From a checkpoint of a small mixture-of-experts model trained on Wikipedia: 20 layers, a shared expert of 64 neurons.
Below are experts of layer 14 (counted from 0) of a mixture-of-experts language model. Rows are named router (the router's row for the expert) and show model dimensions 0-127. Each number is 128 + 24 x the weight over its row's rms, rounded and kept within 0 to 255.
After each expert's rows: a language model's description of what the expert responds to; "comes after" lists some tokens at least twice as common just before its tokens as in all text. This comes from a sample of Wikipedia text that the model never trained on. Tokens count by the router's weight.

# expert 16
router [151 141 136 127  75  95 114 109 130 128 111 142 134 121 109 145 169 127 145 126 145  94 130 139 171  95 155 168 159 108 131 145 138 116 172 117 120 101 110 186 113 134 127 122 141 114 126 114 106 100 139  76  84 184 130 137 134 130  90 100 129  86 104 121 131  94  95 161 136 130 152 113 111 149 117 141 130 133 103 125 105 110 139 128 119  91 171 117 125 156 101 137 169 152 160  94 119 144 130 108 134 139 103 150  90  85 139 103 184 178 138 144 169 137 150 118 158 107 143 138 126 107 108 137 127 138 144  89]
It responds to: Pipe characters opening table rows, especially header rows after section headings in sports squad and league tables (No. | Pos).
comes after: "\n", "|", "==", " Pos", " Team", " Name"

# expert 26
router [183 163 139 156 112 111  94 149 122 139 131 145 164 112  91  84 138 121  77 124 144 107 125 155 146  99 138 128 117 107 138 147 120 120 187 108 142  98 116 155 142 120 162 122 127 112 115 100 120 121  82  96  69 147 162 142 139 125 121 102 116  91  86 143 108 107  92 135  88 131 128 126 113 164  95 134 131 113 146 161 125 120 134 100 124 111 152 115 137 169  70 164 148 172 129  95 107 116  89 105 169 139 145 148  86 129 125 127 138 147 147 137 147 141 153 121 122  92 161 143 153 129 137 128 124 105 118 110]
It responds to: Leading hyphen of bulleted list lines, especially infobox subfields after coordinates or elevations, plus bullets, spaces and table separators.
comes after: "\n", " UTC", " W", " J", " high", "year"

# expert 15
router [153 132 142 172 114 132  97 145 143 113 106 134 151  82 119 142 146 126 104 154 142 111 109 143 145 109 151 142 156 108  95 159  91 120 149 111 138 113  59 150 112 116 144 130 148 141 156 115  96 126  91  71  92 132 177 163 154 111 119  99 118  98 115 156 132  96 125 132  75 112 154 145 113 176  94 122 130 123 132 122 101 110 161 136 124  77 163 123 122 136 115 170 178 154 129 126 138 118 113 133 151 118 147 133  93 100  94 115 144 158 168 131 135 136 171 101 169 118 151 137 134 151 118 142 132 117 123 121]
It responds to: Bare space tokens before numbers, and hyphens inside compounds such as off-road, back-to-back, up-tempo, plus prefixes like multi, motor.
comes after: " in", " of", " on", " a", ":", " and"

# expert 19
router [173 157 122 153 135 102 125 141 150 132 115 161 134  87  82 142  95  87 115 152 135 107 105 143 121 109 131 128 165 128 131 158 110 126 133  99 129 112 109 163 135 123 107 131 111  97 142 101 122  90  78 106 112 144 181 117 136 118 124  84 126 147 115 170 136 113 115 141  95 139 153 161 111 144 147 120 139 109  92 190 117 101 155 138 110 120 140  82 112 138 109 142 170 151 159  98 114 164 145  98 165  75 120 134 135 102 105 124 164 144 121 104 125 127 144 126 131  99 143 139 175 144 126 124 164 152 116  84]
It responds to: Verbs and small function words after a subject or comma, like is, also, make, showing, with, and "See text" in species infoboxes.
comes after: ",", ")", " is", " and", " =", "See"

# expert 24
router [165 161 141 146 109 114  89 149 160 123 116 148 140  94  96 119 151 100  99 135 163 105 102 166 166 104 146 130 163 101 111 143 101  92 156 125 119  89  97 156 111  89 134 132 110 120 136 105 100 101 113  98  88 154 149 124 131 100  99 111 113  99 113 161 118 111  88 148  85 150 157 128 112 162 104 157 142 139  99 152 106 110 159 121 107 100 152  99 141 153 112 154 160 145 137 103 118 130 109  97 150  86 112 148 124 107  96 107 168 160 160 115 151 137 150 120 159  93 164 140 148 138 115 134 140 115 116 106]
It responds to: Second and later digits of day numbers, years and table figures, plus accented letters and IPA length marks, as in 2'9' September.
comes after: " ", "2", "1", ".", " (", "°"

# expert 21
router [158 156 140 131  94 119 111 136 129 148 110 150 144 104  69  99 131 104 102 125 145 135 106 132 174 103 126 125 168 116 108 146  84 115 156 114 131 106 121 156 141 111 126 103 106  88 122  95 120 124  91 101  73 143 159 124 110 120 111  85  95  90 114 157 147 117  69 124 100 147 159 111 103 149 123 122 136 124  93 175 102 110 154 134  76  84 154 100 136 137  84 138 138 128 147 117 143 123 116 129 121  86 119 124 141 110 116 102 147 128 167 155 180 161 150 104 120  89 143 127 134 134 145 134 117 131 111 114]
It responds to: Country names, especially United before States or Kingdom, and pipes in music chart and certification tables, tournament locations, Billboard entries.
comes after: " United", ",", " the", " in", "|", "S"

# expert 47
router [154 158 129 133 120 116 104 148 171 128  96 130 155  99 110  99 131 116  91 166 131 103 110 141 152 126 144 129 173 122 116 147 105 106 138 146 133  95 110 166 113 123 115 143 127 138 153 116  77  94  91 134  91 117 123 145 140  89  89  81 125 114  99 153 133  94 100 133 108 153 136 145 100 142  95 125 140 104 125 165 108 107 186 139 116 116 171 128 117 177  73 131 140 114 137 100 125 148 134 126 141 110 128 137 130 114  97 140 168 151 152 129 144 131 161 103 178  81 144 150 148 114 101 134 135  92  99  93]
It responds to: Opening syllables of English given names and surnames in lists and tables, such as Ken, Ben, Glen, Fin in Finley, Bur in Burke.
comes after: " |", ",", "-", ":", " B", "|"

# expert 33
router [146 134 142 143 119 124 112 140 143 118 106 135 145  82 117 119 171 112  97 153 167 117 106 141 146 126 148 136 178 113 108 144  96 100 177 108 151 125  77 175 119 100 136 122 135 104 150 132 103 108  98  74 103 145 172 134 120  94 109  90 102  98 104 148 135 119 117 131  97 121 164 127 108 175  93 141 156 135 106 134 102 112 172 140  89  94 144 108 123 155 120 142 172 155 134 115 112 123  91 115 139 102 105 143  97  88 101 120 140 148 155 139 170 138 150 128 151 123 168 160 127 150 115 124 153 132 109 116]
It responds to: Standalone space tokens after articles or prepositions, before a noun or number, as in the central feathers, loss of 5 seats, the 1981.
comes after: " the", " a", " in", " of", " and", " on"

# expert 14
router [185 158 129  95  98  78  93 148 133 126 118 147 136  99  87 118 117 145 117 150 142 122 100 157 122  74 147 110 132 118 151 137 115  96 160  89 115  71  95 168 111 107 126 162 123  80 132  90  86 117  94 121  98 142 168 125 134 112 136  98 117  98 125 154 157 113  92 133 105 134 148 120 102 140 128 164 113 131 129 186 109  93 127 124 125 113 133 116 135 138 118 153 152 133 119 122 119 118 127 108 154 110 120 178 144 127 112 144 163 114 136 136 149 145 199  97 156 130 124 118 138 127  97 130 144 139 113 111]
It responds to: Line-start dashes and field labels in infobox-style lists, such as Born, Died, Location, Coordinates, Released.
comes after: "\n", "-", "°", ")", "″", " •"

# expert 3
router [193 170 122 134 112 115 121 131 128 101 137 164 143  93 111 110 152 104 128 121 169 111  85 138 172 104 137 148 194  97 137 184 100 109 151 102 108 103  87 153  89 123 113 143 130 126 140 105 123 104  83  99  86 140 164 115 138 122  96 105 100 119 120 155 135 124  87 136 104 134 153 133 119 160 120 131 147 106 112 162  90  88 154 132 122 142 134 117 129 129 107 143 168 149 124 110 115 113  84 113 149 121 120 153 116 101 119 120 133 140 135 147 126 174 147 126 136  80 148 128 161 126  84 128 131 133 123 103]
It responds to: Line breaks and opening quotes or dashes at structural boundaries, after table rows, after = Title = headings, or before infobox lists.
comes after: " |", "\n", " =", "==", " ==", "==="

# expert 40
router [159 141 116 168 126 132 116 133 147 121 122 118 121  78  86 141 140  99 112 144 188  77 126 157 142  96 126 157 158  87  98 160  98 120 133 137 139 108 103 152 128 103 129 124 113 121 170  87 116  88  92 122  95 153 150 172 143 100 118 107 127 133 118 145 155 129 101 112  75 145 157 136 127 141  66 118 146 139  91 136 116 123 142 121  97 104 183 131 134 143  93 138 129 137 141 105 112 148 120  99 159  99 133 128 116 124 102 108 140 151 175 123 158 135 137  91 157  92 146 107 128 130 133 143 157 158 106 125]
It responds to: First syllable pieces of split words and names after a space or quote, e.g. phi(lanthropist), Tho(ught), hap(pily), Le(golas).
comes after: " ", " \"", " The", " c", " un", " re"